config.yaml
n_layer: 12
d_model: 320
n_experts: 128
experts_per_token: 8
d_expert: 32
d_shared_expert: 64
activation: "tanh_gelu"
moe_layers: [0, 1, 2, 3, 4, 5, 6, 7, 8, 9, 10, 11]
router_score: "sigmoid"
normalize_top_k: true
routed_scale: 1.0
balance_loss: 0.00209
balance_bias: true
shared_expert_gate: true
init_std_router: 0.0188
lr_router: 0.0012
n_head: 5
n_kv_head: 5
head_dim: 64
vocab_size: 8192
norm: "rmsnorm"
norm_place: "pre"
norm_eps: 1e-05
positions: "rope"
rope_base: 7840.0
rope_fraction: 1.0
qk_norm: false
attn_scale: 0.125
tie_embeddings: true
parallel_block: true
init: "normal"
init_std_qkv: 0.028
init_std_o: 0.00569
init_std_up: 0.028
init_std_down: 0.00569
optimizer: "adamw"
lr: 0.00125
beta1: 0.9
beta2: 0.95
weight_decay: 0.15
lr_head: 0.00928
grad_clip: 0.5
warmup_steps: 547
schedule: "wsd"
decay_fraction: 1.0
decay_shape: "sqrt"
final_lr_fraction: 0.05
batch_tokens: 65536
seq_len: 1024
doc_mask: true
train_tokens: 542500000
steps: 8278
dataset: "wikipedia_en"
Below are experts of layer 2 (counted from 0) of a mixture-of-experts language model. Rows are named router (the router's row for the expert), down (a neuron's output weights, with its number) and show model dimensions 160-239. Each number is 128 + 32 x the weight over its row's rms, rounded and kept within 0 to 255. Numbers have three digits each.
After each expert's rows: "comes before" lists some tokens at least twice as common just after its tokens as in all text; "raises" lists some tokens whose logits its average output raises strongly, later layers aside. This comes from a sample of Wikipedia text that the model never trained on. Tokens count by the router's weight.

# expert 59
router:158101120124099117110137102106036127135108135178148183163115114158143150143157160163200146128140111174097139107142147172095150155113117157109156157151142121114093173115112113101104128125106096081134126180145135083149100135120123165152091125
down0:041174119124108138157086147106147124141123140172155105105121210151150112203186139164127142128062176154122098130122149162181124159136190109155086051131154144155094117160077140062152089139138133206144130153174129111134186130153111113132103120
down1:118128154111121167167082117110152168099183143085177125170143123107145127100097109147102131174099124118150175150141109170194067135146087098112145096092102083173160095129135133102154130109111107133228080115116176142180175144172139149093099204
down2:104103076091090098175153169177126142081085140124174217130137116079091143211101169129146123116181131118098072097163174114081129128098112150184122140170182129104095097155081130158145161131143103133112100069110118164091184101139113115134144182
down3:120148162129165105162104091094101123128120120113071147163104095145177145000121144159197094179136120109166158135121062118148132127168081115113134203077125156129135160175119110116115169108067152105144164126114061152174100161086119149114071124
down4:117120130154139236108110113135101110138147132148122122155166126128125069013155067181101097128064077142150122082052177172194154147090121115127091115133147151127106146138134158128159130166065135143101058144119119109136166115150158111150133147
down5:167110197170119117104187163112139107119137115112102109169168166149125123195145155091146145173154107126121107127122187132113129122114092205132119128145105093118080092188136072127109098112098102140099111122151096092155123092091098145108177118
comes before: "  ", "\n", " 1", " 0", " 2", " 3"
raises: "\n", "  ", "\n\n", " Succeeded"

# expert 92
router:137119178076070111104187137136134168134177115123143140202122147100124096169161089090131126181122152131157101092126164092096088132175108131094106160140074109201087126105115105125144174169120093111154097110177161131146060153163097137159144056
down0:098171152086074154189134055117096100131160108056135117108073112106124085146178086122109103225094119166096123106144128100150097158148114117056155140097122097084112142123085168130153107173119053120122111175122152167142116142078133123118095110
down1:166179088097141083113119118105144150086089171142083145121153185090124116129137139154132181056127155124147124089126154166124155120117107126164116088068158168055093134144206126062133101121139155128117136122095125108094146128142115121106175149
down2:097132133153131125105188126102154120114071086106183106156119116120066103108173107113158164148165106114176082107067167130146089113103089146167151134145082151109194106125113139103096107124074140118092105133137120084122122150100110131176094166
down3:154138141091114194111088093096118145105081146135137111167119181127104146126157100148145104046104114100122152135098159125093113122085100155079111081131123078167117160127174113127098150160163163116079142103122069156096107130131198132107186154
down4:194090084178151141140069152073177156051137143085115112118135120142108142131092158187167172147127137085077109096175128128093135115132097140155110121181182197096099082096085143163114126109082121099095132130095071208114128128138107115110229143
down5:075122127137112118187131151105134127124119082159076118137157138152103145164098136112137124178094131107134149118166073145158140128033188073092099095125107166134170169161164144149161095123181145130086070138106140141144181113081148123149142085
comes before: "|", "=", "-", "The", "In", "'"
raises: " area", " buildings", " of"

# expert 102
router:146146097111113149080176122172078164147124133208155128197162103111064156179107133086144087099109153128107163175077163135115172079127098154146062129210112172186086140123147138106138109124124115095116125173147109104124038109172146171098150079
down0:078128131069161140120123159097072169163153107116152139120116135108147140131163063161144162155073114048138155128092149151087142109117129112183193113140137090165158124185146112133151147132122113181129170060140134103147068104151164077077091097
down1:110090140152123162159118158151122083124073174080158113108085100131089141197117149118081120115063126114130069187114167126098123113108151117134127120120129120135185100089152155170187200105194116120138166089150102117073093101128104129110137126
down2:100089135154120126157168173156095175154127109160152019163156147135123077014142093140112086187086108117127112146120140121110172106116153107064113097113059173149091161112124134191165122113124153135132118150153087144166144123134165115106120213
down3:083127118112173144171138138161045163094144062149117103145137126164165085114103108113100176122078140127157141148114144137138102131132069090118172064155125079177141122136148112128110141127094145169139148066164115136154071072118140131133118071
down4:110156138112131113171144183176203131110067121092131150127096066155146085150168106145144106135073117088105120087162132138077080125130175129127099142068163074069139130124131136139177119158126099173115127163165131105084099128144205139111121151
down5:187165161127074112105142151161090117091134090150153172077110076116144185181174203081127146082129151156102101127088153158186172107164144106236103137122130129070111083122156167102184125186153106130140167127082114107127206157096094147084161103
comes before: "-", "|", "=", "s", "1", "The"
raises: " them", " themselves", " Number"

# expert 31
router:161115062089120110102160144156141124109062126164115100171179093130134097198112055188151091145128100172100125140096177126111107125109146160097071122143113111148138156135138105062082133120144101141155072183158114094186061093173156102062200122
down0:108152090106160179141151187105100115129088078120116133126079112090124103106144113156155071093113126113127175111132167124107093161138118110109154155171173143100114174135088167134102120202145171106186145120086131125091102073122107082115197154
down1:112161150131121092110118167104154098123118104126099118161123140114094163147136032105093148141178142136144186118174040137151084142116144123079135116091204101159140128114160103147102042183159168139116144159115109088113141128134165092138132196
down2:115155172112126149106122206120154156071217111133133134057096153182176186113151174185133123112098140112105096147145098148158124117156137125136083135157124086130093143126133128119114107183146095106162158100124095109108115150097142145156046104
down3:083151183116109140238149113111125117097151122115156107112129087137114090102109148117059106081097102114123128161099157113095141170109136160178149093144139129142142136132068116136152123132075129148133132106083162130115129123178177176124166149
down4:112119079128077125108107110132134190123095163124130209176093179146139090131113080143139158128181124170162121169096113116149125135188196152139126158120122133086077147153117119169175123101186136102130137137142098134171129127084182079118124111
down5:148158057139162226118127162100136090133133165166181115107193176151120114100129108095124161129171121135151105143181128138119146108087144106134180095159131138093154123147152109131148169139122073063123132119131131088106114090130112110178116124
comes before: " |", "–", "y", ";", ")", "i"
raises: "im", "iz", "itt", "ick", "iti", "iri"

# expert 46
router:155087161147083115057125093139112167114083111108179136176139112110128051156149121090140121150186091140087103157078185150099156129108105140151090140139086103147164138107117105094056133180141099092142081146199042109162033083121110119166146117
down0:100139124209101126146102117144151149129144194113120076104136190072124175114082115101143126113106144120180126151094117130122126162161095137110132161086103175076107112165179114200147150182131151152157139162111165113083123156085066157059136147
down1:096082125132109099174090142185083133135143148111149086173089134100158126111188124078159126127148196129132160121107131076176196130161176075082204109135090196136137162108130108129141182161143070083136158102174096037144100166104138139144140151
down2:092136121153098097118099151063157137129121109041080172119122095133145109107159116110154114127115106102099093131101133158171115166130114088083101118136096120116148146114127154109079179084186155118103075088082132156117095133155158104087139070
down3:151122088139167154142181089073127152128125164096175165100134096122140153124134112162148128143126099104139120148137155108214103103098156171118130138124144176075125123163102130175154111104079121122117079139083124133159123145189168167148120127
down4:151117119129094166142065096121159161134163132137151136098137168117072134108130116087085161158129098160135168156144162157138183136140138110175155109085165130107189165125103107095216137102217196201201119167131160154137129119164140152132142080
down5:146122110150146161108095102109168096180095142119117115203148172115130172122146059146084161157132076127178161162154177182143102106098123127149201150095124091080119148148073067094130068144128127080184175130123157054140181132101115122099149159
comes before: " of", "s", ",", " and", " in", "ed"
raises: "s", " of", "ist", "al", "ary", "i"

# expert 94
router:152128125108112094147144072128058126151138083140157135187118110072157055158134100185116107129130082149155134092091123143098099168154136174119109162176065126156126137167115157120113138157137113113130083184203111158123087126145117083098090098
down0:176183120162172111100148114118103108106139134145136151091108100183144145067199097106109137124155134078116129088163105121100181101141120115115124158157100123058176122156150107150170051148076149136096105147145134125109132190138060064079135115
down1:122114132151167134151184094086185113106140154112113062151125138088117145140079143095102124147144146122163125115128124167092088092104105152097136143116161112099175148123120147145143067136135046124167153128098148128151118087095119148156137180
down2:099140195166142146116194138116142152071104141154183144128063114101144078147123122166129168171140142122145146127133090194203132072065164116169117142178126068166132136140126161112163145134148092085090059116139128111075124116172102113103073110
down3:121175081068095133160186128188127088190053152087185093091122152135117158102130148149107084130138106139106109061164114166097124123123143126134133142125127082142160125150148100080123098127156133194135131134137151139114074160143135131191147105
down4:104093081156133112101136088105074104111122128120141134126153147145141147144171133127106139150119132089121133101132114135124077113155145148126187133203109131069140058115083098166161131132169149188185143080202109121134132130149179125129131150
down5:114143155118101120144037165056146117116171136125150142122044133097153166035105120108187168049097176177094104122147124098040104152135143138152092166125161122115118149078110122136173164119090120147155155128109147108125145132139120067144159101
comes before: "\n\n", "|", " The", "-", "=", "The"
raises: "Other", " Add", " Following", "Al", "On"

# expert 8
router:191106144110099113130141176129115130183107098158134189180108105125145077178136073141161073152153154111137116117052142166097177140175081142159173140146125135194147124134104118107113173137119147093149084164122149141142084128141088092129122113
down0:126124160146134140092132163171161160147106133097135120158140158108155066041171143136141136190108182126072065053124143118124173094128161113172084083163133135068126155166088124133199128173141106151129114103105147106136080141103136109101113124
down1:142125168181109087172128132141197206123175126155155116105176162150134103106166060167052046130121143099147108140097139084132130112174157120116129103097156100061162121133105115169109169198159112175154142124128168147111152142103096123132098127
down2:162108155158089168142104103138086112107105107167181132127140120149203132092162121151169145155094163153100139104129080138097180084124155153130131094088082117174110112090121050132151124129119160094147088127143127191125105135111117157122132175
down3:140136181131139100146124160125107169098222166096102118077096111192119103072173091101127127146139159117130140171096097110130155099203128096187112236128134172138132149165094101116176107116106126145162138095128155134110232179095095151122108154
down4:172141085129155146170138131110172162061137102125143108125118081192180169037147085067125093149124130134156131151076181096121132137217097118119182147145151171144165108075100130154125103119106101138153162079102130136110131159135087173155101093
down5:121115075081094143118109160133089144149092132155130168130147106131135096189096097148106071115098105150138130144160090133158067145162148079145049119115142173142126129119126140151139123100175175121165158178115166117064187097139133155117138086
comes before: ",", " |", "\n", ".", ")", "–"
raises: " and", ",", " in", " as", ":", " at"

# expert 32
router:125109145145127149116179177163130100134101154106169144170124121091124086158139138133205129168162101168110065122084170181104132163118159194171105126138113116162172131147082133079091104140155122093141081173145079099151090107157104126118096091
down0:134168152155164152125100124135126099153113131122128156125124140132155125128121073105141190111099159118142111062142109180113137112133085191090135131145158161134109095148141183128099164113133146086179147063151157125147162074115105189118112119
down1:153111143104114139132184122157137080160178122191113165144129127118120095041100110167124113134079102148098124136127136124176132153076150127114071141075172117138147132135132105130093108179137101141140154166081130153127180075112099143113113169
down2:145118170183068167156127138144131156125200113107169108114150066123141139104046110155124118151145116154115102115127150197178126138176124097156149128119160127121140137174118127110109200129143096144122189109121165111112153160109115156140126123
down3:138060179195087144167103103150076136105188173090136129160119122081135091071072151116118145177156075123137082130120080198160122146157184109112149146116074069133091131162084184157135190147146172181132167136129184130161161124110120142140080154
down4:091070123111136142116135166109136073102099154141104139149103083140093140085124142160171119160111098126132108136174123136093149169118122144087142083127193109115074097120128132128071131145227148203106106139111163189090187136086087163126092077
down5:072160162089148152117155137094186113144134165137104194109152116152166100133061151110165082114092094100145124163162106138183096146176129124110116065098164111126097135113159119140127176128224126136147130133099112173107150133085189132143097175
comes before: " to", " in", " by", " on", " as", " a"
raises: "ness", " 3", " 2", " 4"

# expert 48
router:123120098112121077120172093160057145096103066142180187178160068136122122160120126145140092128109134142114109103098171095094120164117101202108114150145118114164069145111156090127094138069112116136174103170123139114126073109119162070159134151
down0:103109073145117121143104091164134115126100135124096116130111124123113130003133132145194133135133115108119127114128138047087129166102173089166132117106126118129133157178098147208154136095121140154151104149122169164094099121104112134189124082
down1:118095101142140169121145128126176173168139154095077103126094170119142134130169160155146155135165120105093104104104119126097170091145134188103121107166139096102122126137084140070104106131116155147128133185096099066120115042151083134075181150
down2:197086128164137133114136161152161116123126092130099095101166142124118163143158167122147137116115130127136102123097161123149039053085137123107130132142126196157148124076095168168152134159078099101117148087106080151130100104120180105144081093
down3:094104114156118051143136163188114187114163110108107118181109146086104124058132114133145073122130132137160143083121135105084087145099157136093125172114143159152121161140093134106107122095142117143144147180133125132143081155100166073182098054
down4:103113126170100144165126149190183101143102132134099175117125152149152165000114148120172097094070082116147078133128066150141132159145131099136104193067104204142193109150146135180124132113208133044062122137087086101134146140158170087194090117
down5:080092102121124094190062156153105104152120121168102137122109118157111138000093138126121161146063119159103183133149076126167101184135119054134157151121103150177076156192103101157093152076189131095137070087129171136100153110127127130134134058
comes before: " the", " a", " his", " an", " their", " its"
raises: " a", " an", " the", " its", " many", " their"

# expert 34
router:181127117157054138035193138128096106095093092160141163167164140114188099155112153116147110162118092184131133099118158205127106151144131164123115170142098148110135146170137116122117167093122032145181110161117067134128103067102099168106115129
down0:148115078197075111098101120160023127157146102139123169141083158154186180101118085184102116094070132146122184077141153171122149160170137107072118137127121102194134094148138074167208079135136164158130145175117142091149132143119185115089122147
down1:172122113142109126134108117109163109128131048158093079058086123089155131135155185114087111122152084138125159139141123133149185156123180149103058140109132122172184102178075049110101134119114159121103063073064083118163156118111189185142172153
down2:080134138150121154103043081158139120149145158094099093113115164127130145157199148109148143076137134087147115128216126113197109148163171175144144099104084128116107123123158127159109141138122244184104120154211116117155102062070075103178119152
down3:119123143213107116110085115134112114061112140091134102111065151168061107128151152136147133091105188147119178153120142124158111124170126142102143087151126150112140174108080098149135101156147177117130122132160033107090141055123135125100083132
down4:104164086145102073141077115157135118142149101122131109135121138032090124144138150157141186124073157127174085144227147045064144148155167108119151094147117141177133088113141162120132144153166136092097074136169143110093128107171140113152110157
down5:136123165096149095136126152147140135110157108160152125060131142091130141075164134129080149121120079104070154128121135196122141108143090163057150141114117086118151131161146046112164104176124117107153115170106079064177132120072112084152113116
comes before: " the", " to", "s", "d", " a", " of"
raises: "l", " with", " by"

# expert 126
router:139136130134102102068141115170111153165116140150170178141150117114132166184136107112140099124129135158135081139108152146085157142147103165119125186166106171112149116153124158127111107079083124133134107137145056105154092141133089092089092117
down0:154073208142124159109072137145109105157119069113138111135124089075089202134118159085122112136145107152158105077143136086106164101077119105130123072185108176143117158136147135151131110136096086133185099163131104162076077084170105116096167151
down1:123109117169148130120172144140128107137092083087124134166102165097106143156098121140189189074142129093173104098106107102113104180098082131118157130102126180069122148135136121124109105135143110132162094146191111191160093160133127158153046122
down2:153126137154094124154132086141132200133103156111168112127110086103067106105042125119102192085110194136103156093100113097196147093084150148203095081120179156142123080101149138150123123158066062154153147165121160144121100110124123166168162103
down3:088103207151085139120142160121141138156113146138149105084139133087167137129129178097128152096132070091171106125095128153139161147104123043164110104138148152139142128113171108160084117111123170154112159121101161072182129086141161176107117106
down4:148179097165119155133155161136126146128151113143175104154090166090110132133160094114171134145129149136158107096173066159080089081133175181085107153124147114101110205128079155125128166082135148078087110199146131090082145134127159179160115143
down5:165096117145137167174091136169148074154193108131099111123135086100155126168141115143186136173136102122112113128107107156102118093129130146132168166136142122155109123173140129069110173133068122134171128094107143154128124083135121127101132130
comes before: ":", " of", "s", "g", "|", "e"
raises: "ce", "g", "gar", "d"

# expert 121
router:125093132136074113089159128142108111105121073174155127172121107139101116186098141159153127142108092153166124122095167097113132081132130151132137149148125161150148111144127100102126144134134115153133090134211092167158040111108090098088108098
down0:123173106127160060141048127086129161104113138129068227135086137081117148155105171159127128123098110160098143088132179041160139119156129125177101122149190161091117154066134130121109100132091059067068157137104120189138121131153176118111117134
down1:065181135117142068111148069060163162065107106117117104126115127158113147135128174118107108125128109158149148116110157098178110068175157134110153120101183148060123166114157154108115099157090184137107131172181108112099101147147137158113160121
down2:136095125166127104087083148150174129076116111147079171139108192114122126114123156133216142136133133127084106105118163050168081161172144104164170130137115109085120147081189160182095090144129114144111156101154112170077108182084092061141162159
down3:147111170203111125123081112102131136053094180134057091130131139181143119163221144119188200077140157113133114171138165165148124122086128125095101137110146092105139077082120107136105145152115131069090139109128136111185165107143116161071128121
down4:118167115117086063132219126080179130110113141150148114100099137083121092150122173172136087181121118089090167139154134129122064106156114128135129145156143111088106149137120095161139069161094189119081104151155123055114133161205134167145135113
down5:075097152150119096084134164150097144083096170155156088117082142140116072122168104200168087132147155103127136129120142128145095126155123129116157084073106114107121151067094132079111101122192159092084136170146138132118182146122101130121154157
comes before: " |", ".", "L", "S", "O", "T"
raises: "BS", " levels", "."

# expert 81
router:127125126112165175118189130165106126115096143103153120190151099118131118150150089146154104127157102120155110091050143107101160084105119138138091130199146152158140121181121120118125125164109111135109115115166068121121055142111083096089107107
down0:141124103132187155118103144091152116189091083148124163079133168041169142153070152111109082154140115128142140118170089084112161091168149120147148109103110171130084111100138122143090141195114158140083140152095170153130110080137164118155092121
down1:178125179119102102171133097180122133126145086105116132113081124138094147185145167145112120152160130195137069112084106141049096114134123149122114119167163183153115134099200118126160079147164131088079148180135151107118093122145129136119135159
down2:135199124089143157100079161120115155112130136143121130112110110135065151183193155152143149059131125126134124141140070127133110149179096131157169108146163133131086153133141157067138139176203098136168193166127089148183105089090150126119169126
down3:137107091166132116129130145175135141124106102097162114112100127169129121156108140083189118114121131112114108111099101092149100151116161128053135183153085058138145119077069194104114176133131093106161040146122121108130161137095164160140105160
down4:152099104121179151078118117080114075096125130140139225096098086108096168217128176140115145093145067127136076087114160131089108121142128097179116077223125106169054100101145188119180140128097117155135162144112100106175119134155184130086187122
down5:098151142132099151135083120173158110078081142104120147134186164068155119149143108094176115141156140130209118184121152140177143101085122069052132080131118154119123185126133160098147121139141134129153123077131160107126109106105163114144149150
comes before: "-", "|", " •", "The", " List", " Born"
raises: "com", "cal", "class", "chi", "mat", "head"

# expert 49
router:160155094115113148133147036155077166126115090170126130166168125080165112176188131144138068125150078143117134130072128112099173144135099172160122123193128122138121176120158148113131118106163099128131081182173126099118098107169116120128173092
down0:157133133099161146135118157168118074076137130136146125170179125061101131130096123128131157166156182120145138147117144060185198160091093183089125137144088085083161106118078090062143109188132123107048132126156100080085117112101118119063126111
down1:172117084142099126154127120114119138177112133170092095161140134168170146083152130096122204188106135103152145188151216152193138177122126080204167162122168117102096134126111151140166071104143221086110118143154122100103167165126155092066120094
down2:170148120123080155153082095126147189143153115131152111094118106159150149146130110161138156176158152145166101156094180230117178141116096053181130184117171066083115151150165098164086156104121169121096141149151129167096084147121132103086129120
down3:074162090139148116124093095088142112088103131137129111057123129176157183181107107090095115103136113086105157103097120145111159142150151099135108104116136098078130154159158096170148103110031166155100159134154150123177056108140130101112179085
down4:071091074133124085123088122143142176141112080117167118118124174155170103169106114126187175165122098052175128148154127102151109147138121072142173103101136123117071105136183085195121154120104122161116073143130138098164126087114045139096137098
down5:109168149154156089161060110126164138145160180109161159089166127146178119199079116059071107138149090121098166156092165143140151146143085087159157077147147086188105163100146107138122106151103058100105110150151207182139119175179123105084112093
comes before: "s", "19", "1", "0", "2", "18"
raises: " Phylum", "nu", "ool", "cut", "ident"

# expert 41
router:135112147141140150098138129128100125139099115171148124196126095062096125144130099110159120152169122088118091169119172101114122160105125145114132136159087090129131125093133113059108143109084070130141102199175093117144059084181163164124140086
down0:156132129107184185106141130140182047139075129136108148138112176157149110145137111110163096091121130122102082113127145137172110112128132082130160107183115134136118171071142108142149142115147137111140107136138109135155109094112182124112173129
down1:186076119112170133119162154182137167207105051147154138173133137121123210067104095121144116162108112163143056142127135208142131142117138075084125148130122160092136100129130135125203115127147128110175097089119117107125165160123126084134144157
down2:103135155148120157129125109128154180122134141092169131186060110162136169096137124188135091146097154162103163144122099082120158137184135195131178144131148173147126103104080071122084083128081132119107206150113068125135136199058154070105123181
down3:146107100115181145141126079185142091166112082151142143087147113078090152025088139201161152134106107128112086111136103130127085179108062129162146145151147124142133126191130133091177081102094061147116111123142165106127156120150101133104144110
down4:147133179107105096105156212102089193109115133102130167117107107153191152252123159083048101122125131110109085110151118113179161077129159129151124104140182137167178074112095117142139165194097117148111136133098107116134166108133049097174129136
down5:151148133122095108144160140190147103128125115116117142092097114161036153209139155110080138110086077167116123086161153111136142107116091114195078173152176131188162132073081105140091150163135132094096155137108054176139137127071092119189193100
comes before: " the", " a", " he", " it", " and", " they"
raises: " they", " he", " there", " the"

# expert 21
router:177131084149121109106179117147086121165081174157127132202124110130169098189070072119118103143143154132116087081099147143050147133133128165137122127137142110149108092191088057106087114149090127119143106150124093093183082171128059108156134147
down0:047090146126169133076150161164058146216140125042152111142136131114126109116136208076095116107107125123075161126106118148186113178138110145111180059144120110126137145082105096106183142159130122125175134136128104103145189188099123146082108161
down1:129145166119115124132129061100145145120178176131113172094140127070160113057126137117120174172144128142090161136122082104115166181152146109084102128174153121128111125087119150146094082189102177163150141042124158062108107103121076112108132134
down2:105198107136164127137102180072174138170114064094118149145199101092147194109128152171168169108126136163093174153147138177119062168117085179134148123084118095117113136162228161074103148117139103127137141183173090118149129105176118135136162130
down3:089092140085141112112126123132151134085081168086115139143126125100153069129132165103073131114086073135133154109104104181161210164149192096100134100116136148091115104128094129167166180143135113151138126169179140047160057107124170085138153142
down4:067157145129126125070148142163129120109152102103131170095199139159102187126207157121119060136118103119097194210075145135091118130104101160105178153097039141110149181100104167082137144117159126125152122111155086085107152158135062142123105116
down5:176124135067119128075158136133161128074117184099101062143054119115080130128159073098145168176167031153143169176097145128120091134127145159111116151158118103089146146145130162158126114136153193131053170144155139168124110132122167128030104116
comes before: "|", " |", "–", ")", ",", "."
raises: "ers", " At", "er", ".", "ation", " On"

# expert 105
router:159121080124135176139180077160068148105075155126138137199152095079146122180188154126154050140167167099049105137139145134114169130154087160135133121157119096193169126120098126094112139095178102109067096160170098153114090075176146145113129138
down0:095122134105150135136115173126102144051181133132163103110120130133158147098070094157037136137185133153113067139068136104100077095156155202167114208139174119120143141085103135151148192178173147118137112137072130127115206141120173193164145120
down1:121146136096133157107130148093125143073143141136113081091135151141164153161101109153043119181214147153153066110091101134109060116144143194114118166136144129113126138081135120142163164143219115132129105175106161084109152146100128183137143099
down2:059113043100141069145138077129067155165084118118128083100160195147122114191159117157146139097178116145143127131164118128163156158153139139132139129134103107079095114120152172118052122128153156185146161143191140130094070112118121144155149153
down3:119131155139134079086124154133173116190091098069083154117112146159100103112159114101175134097069082139149156112136132132163130097130114092098137123131110159089122126137134105118111075127092112107126142117130093143163097148135087087131111132
down4:129144139106165131157102200094110140071135104148147118097118089084172140098118069182080167129184149117152096149083142108092078130170138196142152200126184084143185159112130132138143153157148142109119103130102167127129152131129183171142147093
down5:131102135144107125147100093132141088167141138137142178136083115114127139000109138115161142099081108120117169107130140115134142138117123081134126116155108119121135134170131099123141117117117112191121142117154091136158106148112102102128116113
comes before: ",", ".", " of", " and", " in", " were"
raises: "hip", " are", " were", "que", "uit", "ide"

# expert 18
router:152108087081140114100184080136110108107091091162160150212159102088136074156085148196184073132106185141088138112122176143104131164150069194087101166120044145139124147123143112101091112104097131130118138208168105140175082098126135142152152123
down0:134150121133139135147152160172119161156068096151079181159187173139136154000105120144166120112030104103118139096145103138086121149138126133168069107111089124178137123152154125206074142111169161112142123126143190163127129110097117102154144073
down1:128130097112122088091099108151132105120084149118052155090127171160080136052065155083109150105023094125128050133179150201160124084110128096110111166070111123180146110124104070155106136165149141129147052168161145115114137152116153128124116143
down2:131131122119162142114107116072081104128208150106189114107114076121108139232142117133116149103193118094139096176101103137136139074121126078134130133166224137093138124160133146094181152147131121092084089066093157092116086172184097167106147134
down3:153093104185097104135130133106192120085132126110144153049108114121167194154110094133159077178091175110131084092136164120045099162101160096037122093150093114175079071134116033143154107116152101142088059153135141165138128091086121108135145093
down4:152122172025168154145071112093082127095158152059156113104096092105091150255139131134099193137129078117096127134115115169172142130134122128104137071174222170106137149155090137096157095063145143134116105156116096126178075201164165111132113106
down5:134183083134053170132068121197211144126103103083090128149133188157136121126116106137162135126105094082160118107151168098112142073112111108141066167069093128100137134136159072138082176161154134149089115145069155142147108165134130123170166075
comes before: " the", " a", " his", " its", " their", " be"
raises: " the", " a", " an", " its", " their"

# expert 96
router:182097122120131083105149166168114122127096141113166100159168087095146073180087111155103057141089081139090113096124135117106165158137104122131091172143118147187107118142105121058075122161136099125141104135114110142130080142150135102180123154
down0:178147122104092199185187106115158164125106114074103166102145164112131154187106061115077132171174108138127161153149122119132112187110136201108132078136120094143166165149114145170155166140121138152139124121154113073116134136138092111091154132
down1:152106110145141126182104129128125137125149156125140126109094115126073104104167120123060087083196163164133107126181127123132174129162105140180123106109161129120153164120089148128169068251073163146124141100165091117101194136121117142158156114
down2:150097143109102158167176130124119169143128148101135123187103114107123153152149174110167153137144134123184096151133143072123148142141179099139139140076129136156103134152113165166185167083121161090084134171142153145065163075118061106203168130
down3:167119164138119106176092139158132163103123146061155115113138090169140130078142128163065110127085199110149125120149152086148119083099084104116187092110107088124103150130100139139072089134114160123150132077152163134127193186120133141101177124
down4:129102074114123130092114155120138098103131125166141121185147161109129100176075127093084169141092112137098143124083087149087166154136161148106039176148161144085193126111154116069130151092233135124127136151134145176105078177173104102070166110
down5:151136118138102145154164085138120167152086114094129151170081112077157142192091164135094128106105100129137114100135093049120096188117126124164121153127065134143113176178109108113132184109153189160163162155119142150086123159111115078119123106
comes before: " |", ".", "–", ")", "%", ","
raises: " votes", " Votes", "th", " if", " years"

# expert 79
router:170148144114119098092166086170128133162099135173116145143167154065169118167133086159104097138157117101117102095133160157109146183161139166186162100228124136182079101121113155130104139149120135117135127163144075114149040149125093084108160119
down0:131113067136117067163110185092132102149186140130161142116139105138101143000117131095186135093159121158130104119173089116110169149117121126090000188119097115107122154107145130094144141104098159123091126052148153132118138133163126134161108097
down1:080152138155160135122141167062139134129114091179116188091090036110095125255088133104103096154095138120143109111169162150136164101092134137094062120107175075154095160117117098145139117081133128101094127080070104093139100106193143120176087131
down2:142140138121094121125153133068132144141110141114140125108054154113131102058186138135114076149160096109125135061062148093130153085172144118090118147159144098120148049152126143136187110162127170111110141131134129177095094138119122162106182167
down3:133133162160124098097152152144137128155124105078145127124150131134145044052126115132166114133128130085086136136088125175110151140096096115081111140143129113068193139106170107090139072115124129166125080109192138109150120128066089065122175112
down4:125098106169110101136088121147149132164142128142110130102137116106153106086131113171112115112113095129134111052143119115101100148130178090168084126189203125140096161111101184137089176191174125125147199086100109114139072105160085107111099098
down5:116127107147129173099112088131123155128088066125130116104145145168150099118096128117107066156102148100121100092131118132137116087120140108116117141135119159149182126087078081095136085191174098157149142116133091090151105111141116107110099115
comes before: "\n\n", " |", ")", "–", ",", " The"
raises: "\n\n", " MPC", " Un"